Below are experts of layer 14 (counted from 0) of a mixture-of-experts language model. Rows are named router (the router's row for the expert) and show model dimensions 0-255. Each number is 128 + 32 x the weight over its row's rms, rounded and kept within 0 to 255.
After each expert's rows: "mostly gets" lists some tokens that are sent to it at least half of the time; "comes after" lists some tokens at least twice as common just before its tokens as in all text. This comes from a sample of Wikipedia text that the model never trained on. Tokens count by the router's weight.

# expert 10
router [136 107  91 129 125 137 134  74  56  77 133  91  68 150 147 179 149 113 120 174 158 102 132 162 121 137 148 168  88 128 131 143 159 119  74 130 101 149  58 110  83 125 114 113 147  84  83  86 127 144  72 168  95 111  91 172  71 124 120 154 173  91  87 142 183 174 151 158 140  68 137 112 108 105 155 129 133 100 107 119 126 107 102  93 207 190  71 123 153 155 115 241 111  97 124  89 125 194 151 129 163 105 174 113 120 112 155  66 125 119  81 164 142  81 133 167  90  79 142 131 180 153 135 136 138 117 121 139  97 186 161 146 115  86 111 131 137  83 136 126 141 124 116 105  94 135  60 157 176 149 112 119 143 107 168 150 132 123 161 185 139  95 153 127 100 150 151 118  79  78 148 173 208 126 126 117 164 153 144 120 106 108 166 162 119 142 187 151  84 150 145 133 183 164 178 131 174 169 118 156 116  70 147 168 140 148 157 168 103  79  94 147  85 122  97 107 115 109  90  87 108  96 131 169 115 112 104 120 105 132 140 114 117 135 111 159 143 120 127  95 155 172 103  75 115 144 188 165 103  77 138 193 137  92 114 119]
mostly gets: " K", " M", " Mc", "K", "ı", "M"
comes after: "\n", ".", "==", " K", " ==", "==="

# expert 6
router [107 138 159 140 141 164  49 106 131  82 140 174 108  93 117 124 165 126 131  62 135 145 112  91  95  82 123 167 109 127 147 171 105 122 111 133 170 132  76 169 141 127 143 202 152  94 134 119  70 112 146 121 103 145 181 125 191 109 100  54 117 126  60 127 109 145 105 138 172 132 143 118 129 161  68  57  70 115 126 104 178 201 104 113 106 108 106 119  91 150 110 115 117 165 111 169  83  88 118 123 165 134 142 151 117 132 111  95 138 165 129 202 120 145 143  74 133 121 151 132 132 119 136 115 124 222 166 160 136 161 145 177  92 146 182  95 194 170 147 113 123 149 202  97 153 146 132 151 131  94 133 178 129 110 109 164 206  84 101  83  96  91 185  96 132 169 105 157 132 159 189 116 156 108 183 111 119 147 114 119 120 112 170 185 102 154 159 184 121 159  91 116 150 162  85 139 110 113 151 142 154  97 100 109 160  78 184 168 132 158 159 154 139 140 140 144 185 119 142  88 172 130 181 108 142  94  95 180 121 159 137  85 132 131 168 139 122 113 107 179 137  94 155 113  95 159 139  74 101 137  94 126 170 106 161 150]
mostly gets: "\\", " \"", "{", " “", " (\"", " \\"
comes after: "\n", "\"", ")", " \"", " w", " non"

# expert 28
router [ 73 191 130 136 108 163 120 132 106 173  98 192 133 123 168 105 109 113 149 138 170  76  87 151 162 123 127 155 118 138 149 107 139 174 159 136 151  81 121 112  87 102 123 157 103 138 160  74 164  90 211 157 145 153 179 156 133  65 183 196 105 158 108 101 128 147 192 119 109 162 123 159 114 151 156 153 119 150 143 130 163 174  86 148 170 148 141 156 136 118 188 136 123 129 100 132 144 114 117  91 164 139 154 104 173  89 175 101 101 148  96 135 160 111 110 162 116 126 146 162 120 152 138 145 169  96 150 141 190  81  83 181 139 128 164 146 134 162 144 163  28 151 176  85 170  75 117 105  79  88 138  94 181 127  59  60  87 119 125 155 138 112 117  90 121  90 130 106 149  95 106 120 102 181  87 118 129 162 142 109 146  87 115 174 197 115 151 113 182 148  34 140 114 123 114 121 108 106  92 114 153 160 129 161  86 135 117 128 139 133 182 109 111  91 147 153 171 170 151 104 125 151 150  62  64 152 135 111  74 104 151 126 139 135 140 118 143 128 148 160  97 138 183 159  80 107 190 115  83 129 149  81 149 171 113 111]
mostly gets: " An", " this", " an", "The", " This", " en"
comes after: " of", "'", ".", " is", " as", " for"

# expert 23
router [135 183 125 159 153 119 119 147 150  56 117 155 137 144 174 168 159 135 172 102 145 109 134 148 148  50 137  92  90 140 140  78 124 136 165 108 105  72 132 101  93 162 198 137 101 131  60 132 202 153 131 146 167 137 122 146 175 113  61 114 176 135 114 158 162 147 105  92 114 137 167 168 194 160 142 138 138 226  98 104 168  86 105 116 109 117 149 111 198 167 171 123 119 116 145  70 150 140  95  89  92 106 118  88 109 188 207 124 144 134 111 120 142 109 203 136 133 104  80 149 129 133 142 118 100  81  72 173 125 108  86  96  93 162 155 134 135 100 167  74 146 110 115 134 129 110 159 101 150 117 101 107 163 110 120  80  98  71  54 129 117 166  90 107 121 144 169  73 153 126 158 159 141 151  38 141 141 112 151 142  99  93 110 166 119  89 110 121 122 141 165 152 142 125 150 155  71 126 125 121 123 147 152 119 117 198 151 189  84 133 147 121 163 102  68 145 156 120  88 150 162 151  89 152 118 143 175 149 100 115 167 127 128 125 141  94  78 110 191 130 146 143 123 152 112 174 132 101 158 143 195 128 129  89 100 154]
mostly gets: " Al", " al", "Al", " U", " Sam", " Jim"
comes after: " ", " D", " S", " K", ":", " R"

# expert 31
router [135 127  82 176 130 107 124  89 123 122 146  68 165 165 152  96 108 154  93  80 153 117 114 139  95 130  93  83 102  70 123 126 131 143 110 138 130  45 127 102 135 140 105 111 104 105 116 103 161 122 139 138 132 112 107 137 139 155 181 170 151 162 157 137 108 145 114 132 102 130 126 128  93  63 148 127 128 110  99  77  42 144 171  86 141 164 140 117  86 150 125 117 149 157 172  66 175 105  96  97 140 178 153 124 121 106  97  81 154 201 135 110  71 155 118 195 163 139 138  65 177  85 130 129 120 142 111 155 130 136 168 133 135  69 108 137 106  81 180  79 122 157 158  84 110 172 100 126  85 150 108 135 146 179  60 117 141 178 107  99 105 131  74 105 111 155 144 118 140  92 141  80 101 112 172 199 121 166 104 156 113 101  95 144 180 130 155 149 155 127 102 157 124  96 135 163  93 143 192 138 133 151 130 118 142 105 158  35 174 160  92 165 155  72 109  55  94 110 111  82 141  90  62 146 121 118  60 114 112  57 161 114 152 143  91 146 110 145 142 132 149 104  52 140 159 112 197  94 105 109 149 135  80 114 119 151]
mostly gets: " ad", " att", " ag", " Ag", "′", " acqu"
comes after: "9", "0", " ", "1", "8", "–"

# expert 3
router [129 119 119 116 111 113  87 170 188  73 141  47 195 117 150 112 109  92  71 131 152 114 108 167 170  94  94 135 152 137 172 120 152 131  94 147 170 148 103 127 157  93 146 111 148 141 163  76 132 121 141 145 120  78 122 121 151 120 120 132  51 143  76 195  97  85 149 152 134 118  72 190 105 156 177 152 138 149  97 117 150 124 152 109 110 146 163 113 157  31 123 145 115 128 113  82 135 136 187 138 116 134 170 135 151 131  95  88 128  96 171 159 140 182 156 119 122 124  70 144 144 131 121 119 130 148 120 107 113  86 161  87 113  92 111 117 127 124 158 135 128 139 148 120  85  46 123  23  89 163  89 159 159 159 164 109 158 115  58  91 171 130 130 136 132  92 161 134 123 151  80 134  94 106 134 167 128 123 149 175 127 210 122 211 132 135 140  95  93 180 139 135 164  88 136 158 114 168 153 163 156 102 132 131 195 188  68 124 117 133 139 107 110 130 119 154 169  71 125 145 121 128 171 139 140 106  80 116 108 111 125  87  30 122 113 171  80 134 114 123 124 152 180 111 148 170 157 156 113 148 109 139 157 191 157 105]
mostly gets: " ch", " Ch", " mat", " Cap", " c", " cap"
comes after: "2", " |", "1", " ", "|", ";"

# expert 16
router [ 98 102 203  84 167  91  95 144 104 134  90  95 153  76 174 159 113 103  97  96 142 128 130 104  74 156 113 105 138 154 118 146  98  76  97  66 114 108 126 118 123  93 130 154 115 146  96  76  97 113 125  96 167 115 150 137 141 157 133 148 117 111 163 115  79 127 135 160 105 161 128 110 151 114 109  70 149 168 100 123 209 180 100 141 126 150 153 142  87 102 146 166 121 124 132  96 173 100 166  68 142 114  84 120 117 131  86 148  90 141 151 128 109 166 102 147 130 157 140  70  76 163  77 146 132 100 146  96 157  81 148 139  70  92 181  98 142 208 137 110 104  94  88 161 114 163 142 111  83 173 142 157 167 169 141 128 177 172 157  45  86 191 112 183 122 107 107 115  72 144 100 101  95  83  81 144 122 140 162 135 130 169  80 137 102 110 138 115 112 149 158 116 168 107 105  99  98 119 142 142 110  99 124 160 127 118 154  81 195  63 114 132  98 154 139 164 119 121 103 164  82 155 173 108 197 172 140 139 157 118 121 108 140 145 142 173 109 141 110  82 105  77 116 130 163 205  65 161 102 132 104 138  75 157 168  47]
mostly gets: " Cup", " Championship", " football", " kg", " km", " Series"
comes after: "1", "0", "2", "8", "9", "7"

# expert 26
router [ 97 140 132 115 113  80 102 123 183 131 105  64 115 174 131 129 128 130  96 122 103 140  84 111 202 114 192 137 128 145 165 115 109 134  79  78 127 124 136 102 109 132 112 176 135 152 126 106 184 109 130 122  88 114 157 112 113 102 163 143 152  76 201 161 142  94  88 151 108 107  64 101 113 140 126 185 103 137 182 101  88 141 142 192 119 150 125 150 140 147  70 122 135  70 125 215  91 100  90  94 219 107 143 101 140 151  99 101 167 114 123 123  97 112 178 137 128 101 155 105 175 142 145 111 129  97 188 183 155  98 161 155 144 148 116 163  82  68 143 172 109  97 108  84  90 184 162 133 160 103 133 101 127 161  82  82 151 162 118 148 150 127 165 135 169  83 152  97 137 163 119  66 117 108 116  92 150 136 190 157 122  96 146 207 158 118 119  88 142  85  80 127 178 144 161 156 156 136 180  96  95 143 113 141 117 109 191 141 144  89  52 134  90 144 189 148 170 178 128 141  99 134 124 109 116 123 109 138  97 167 132  53 120 177  79 140 125  83 167 141  98 108 146  99  96 107 132 103  67 145 103 100 139 117 118 149]
mostly gets: " t", " d", " m", " po", "The", " the"
comes after: " in", " of", " at", "|", ",", " the"

# expert 25
router [131 158 120 151 108 186 106 136  87  96 101 199  92  97 112 134 114 145 127  93  79 108 125 137 137  80  66 134 113 136 107 127 134  99 106 101 108  68 104  22 164 158 156 121 119 156  78 141  97 138  85 162 151 151 185  98 121 175 103 133 150 150 147 148 162 147 146 121 104 142 109 101  96 152 111 136 103 141  95 123 101 180  98 101 118  86 134  94 168  86 132 193 116 133 149 110  80 153 151 126  88 142 129 187 115 148 145 182 203 100 138 155 102 123  99  98 170  94 135 154 155 168  85 132 109 153 151 135 105  85 146  74 155 158 175 132 143 128 114 209 128  98 158 131 190 110 155 230 164 113 122 136  75 123 110 163 123  60 106 144 173 111  92  87 119 139  88 113 133 123 145 178 145 126 119 156 120 163 101 110  87  88 111 175 129 135 184 118 157 120  78 194 118 108 138 154 154 127 167 109 132 209  99 217 110 133 174 148 134 100  51  72 112 136 179 168 146  84 115 114 147 143  74 138 149 141 144 165  84 100 153 113 153 134 120  96 107 132 154 139  82 176 153 149 139 114  84 128 119 127 138 133 115  88 104 179]
mostly gets: " organ", "On", "=", " by", "NG", "',"
comes after: "\n", " |", ")", "\"", "ed", " Born"

# expert 17
router [125 137 165 118 149 132 167 114 112 172 147 105 182 146 101 193 153 106 151 133 150 142 206 124  86 128 152 125 121 140 132 102 124 187 151 148 133 150 165 117 125  88 171 107 126 185 140 181  97 102 123 154 162 135 150 139 149 156 188  96 100 179  71 136  96 147 112 112 120 170  90  50  95 141 144 136 162  95 105 129 136 165 160  77  97 146  74 101 178 147 136 123 132  93 141 177 139 120 123 114 105 124 133 191 155 133 109 142  99 149 139 155 127 148 112 116 107 148  98 147 151 118 103 136 165 102 132 125  46 136  65 109 123 119  88 190 175 112 163 106 168 164 140 102 127 129  98 139  90 162 137 150 143 198 106  82 195 115 117 141 127 125 135 127  82 101 138 110 129 186  68 154 152 115 117 112 160  65 177 101 192 177 113 129 138  81  98 172  92  85 182 151  67 175  87 138  83 125 136  91 152 149 107 141 134 100 122 129 100 145 161 171 119 107 143 157 158 159 145 228 170 100 154 106 163 125 112 101 171 101 112  96  86 149 100  38 140  96 117 169  83 115 137 168 136 112 144 198 116 183 119  61 170 116 134 111]
mostly gets: " began", " took", " moved", " went", " due", " died"
comes after: " ", "3", "1", "4", "2", "."

# expert 9
router [ 80  81 158 154 115  87 146 137 123  99 122  57  84 153 194 105 159 158  87  80 153  90 136 129  86 176  94 111 129 126 106 113 112 101 131 124 135  38 164 164 129 154 134 124  86 147 137 122 145 135 199  15 126 131  82 139 153 144 128 109 140 129  94 120 132  82 145 146 191 142 172 111 123 179 102 153 156 165 150  77 151 126  77 119 170  96 163 132 108 137 139 205 176  91 125 148 167 133 121 104 137 178 114 122 115 146  95 145 127 140 111  90 138 118 171  98 136 110 147 145 128 178 104  92 138 122 147 116 159 155 172 145 138 146 119 162 142 137 125 159 113 171  91 108  85 179 115 127 107 125 127 173 137  85 126 117  86 192 207 168 121 210 149 126 121 105 160 159  95 104 133 159 128 165  96 100 130  98 136 140 116 124  97 100 133  54 139 115 139 112  28 150 177  77 156 124 164 188 117 155 125  95 129 117  73 195 123 208 129 125 103 110 110 171 110 163 179 112 110 112  80 143 121 101 114 120 146  84  83  86 119 146 114 156 120 119 144 123 148  92 119  63  84 147 126 130 191  73 136 163 142 133 149 162 103 119]
mostly gets: " r", " g", " n", " j", " gr", " dr"
comes after: " the", " a", " of", "-", ":", " and"

# expert 27
router [144 171 124 118 108 204 117  88  93 136 153 143 124 101 104 147 206  85 120 119  89  78 162 122 109 142 169 149 113 128 100 109 122 120 113 177 147 150  97 138  95 106  88 168 134  87 110 103 145 155 149 179 165  57 106 119 143 113 155 158 156 171  79 110 108 134 127 160 171 127 122 137 135 166 163 126 133 134  69 100 174 156 204 122  92  99  63 113 113 118  89  86 162 109 150 105 133 146 174 111  64 114  83 194  50  84 146  87 109 165 168 216 170  86 100  76 154 168 111 163  97 167 131 133  91 112 133 130 113  93 165 132  67 112 119 113  98  98  88 137 151 148 140 125 167 109 128 149 188 168 111 104 177 162 127 151  79 132 124 157 167 125 143 169 132 108 122  48 182 187 121 109 166 112 115 133 125 134 151 100 111 135  38  66 136 167 135  79 138 140 144 129 116 146 142  90 156  72 135 138  97  96 191 120 126  75 146 159 137  84 101 137 122 160 106 145 147 147 150 131  75 164 158 138 159 158 122 109 131 190 127 109  81 120 158 160  89 165 124 163 156 119 130 136 167 132 173  85  73 161 142 101 104 145 127 133]
mostly gets: " ==", " ===", " along", "|---|---|---|---|---|---|", " ====", " MPC"
comes after: " |", " ", ")", ".", " =", "3"

# expert 13
router [ 63 172 142 144  83 111 151  95 141 165 121 164 181  88  84 174 136  87 139  98  67 105 150 133 144  75 132 128 138 123 109  73 155 103 138 123 136  71  71 120 134 208 158 134 181 143 144 119  77 177 118 158 157 137  68 123 123 119 102  69  98 128 132 151 205 126  97 180 164 171 140 155 126  98  98 173 142 171 155 138  93 121 159 111 124  86 142  31 134 163  46 189 122 148 101 177 132 109 119 124 123 149 156 144  56  96 118 154 123 103  98  79  84 138 200 161 106  96 125 100  99 187 161 117 122 164 112 184 125 114 131 120  90 164 124 108  59  51 111 107 124 139  86 113 116 123  72 140 113 166 145 121  89  95 140  94 131 134  59 119 103 132  83 168 124 153 104  87 120 167 134 103 121 101 157 142 113 173  93 119 123 100 132 163  95 102 119 122 179 163 131 129 138 108 141 173 168 185 110 144 107 112 143 155  97 169 133 131 119 176 108 128 138 120 120 129 116 136  94  99 129 174 126 122 121 160  83  58 176 196 139 157 102 128 115 107 113 109 176 171 154 149 107 113 157 132 124 117  57 106 111  98 164  97 136 110]
mostly gets: "£", " −", "€", " defeated", " finished", " lost"
comes after: " ", " |", "1", " (", ";", ":"

# expert 18
router [200  93 106  67 150 119 117 118  86 118  65 110 155 126 138 136 198 135 134  71 108 129 116 116 117  92  83  79 116 140  78 138  90 141 131 125 146 162  94 195 142 162 123 181  97 133 153  98  87 173 156 113 156 116  96  53 112 141 127 130  68  83  95 184  94 137 132 142 174 129 146 172 116  87 175 136  83 131 105  75 145 173 109 123  81 117 177 137 126 213 173 106 130 152 163 163 135 106 200 133 107 139 166 124 161 161 150 147 143  60  77 151 181 120  94 156 134 167 125  95 168 108 105 120 113 103 159 117 152 167 146 169 154 102 131 114 159 139 126 182 111 114 112 145 182  91 139 139 160 169 137 191  72 149 119 161  62  98 112 137 159 154 179 155 173 140 129 144 140 149 162 134  88 184  70 111 125 141 137 116  65  94 124  82 167  87 103  92 152 140 134 148 166 125 122 122 108  99 188 125  82 141  73 135 125 127 146 118 131 151 118 139 149 134 141 137  99 106 157 135  90 111 119 135  95 165 164 116 138 151 121 155 126 128  78 115 134 164  69 105 146 151 118 179 109 123  83 148  70 180 129 105 179  39 165  86]
mostly gets: " Army", " Navy", " Russian", " Australian", " Royal", " Democratic"
comes after: "\n", "|", " of", ")", " United", " Party"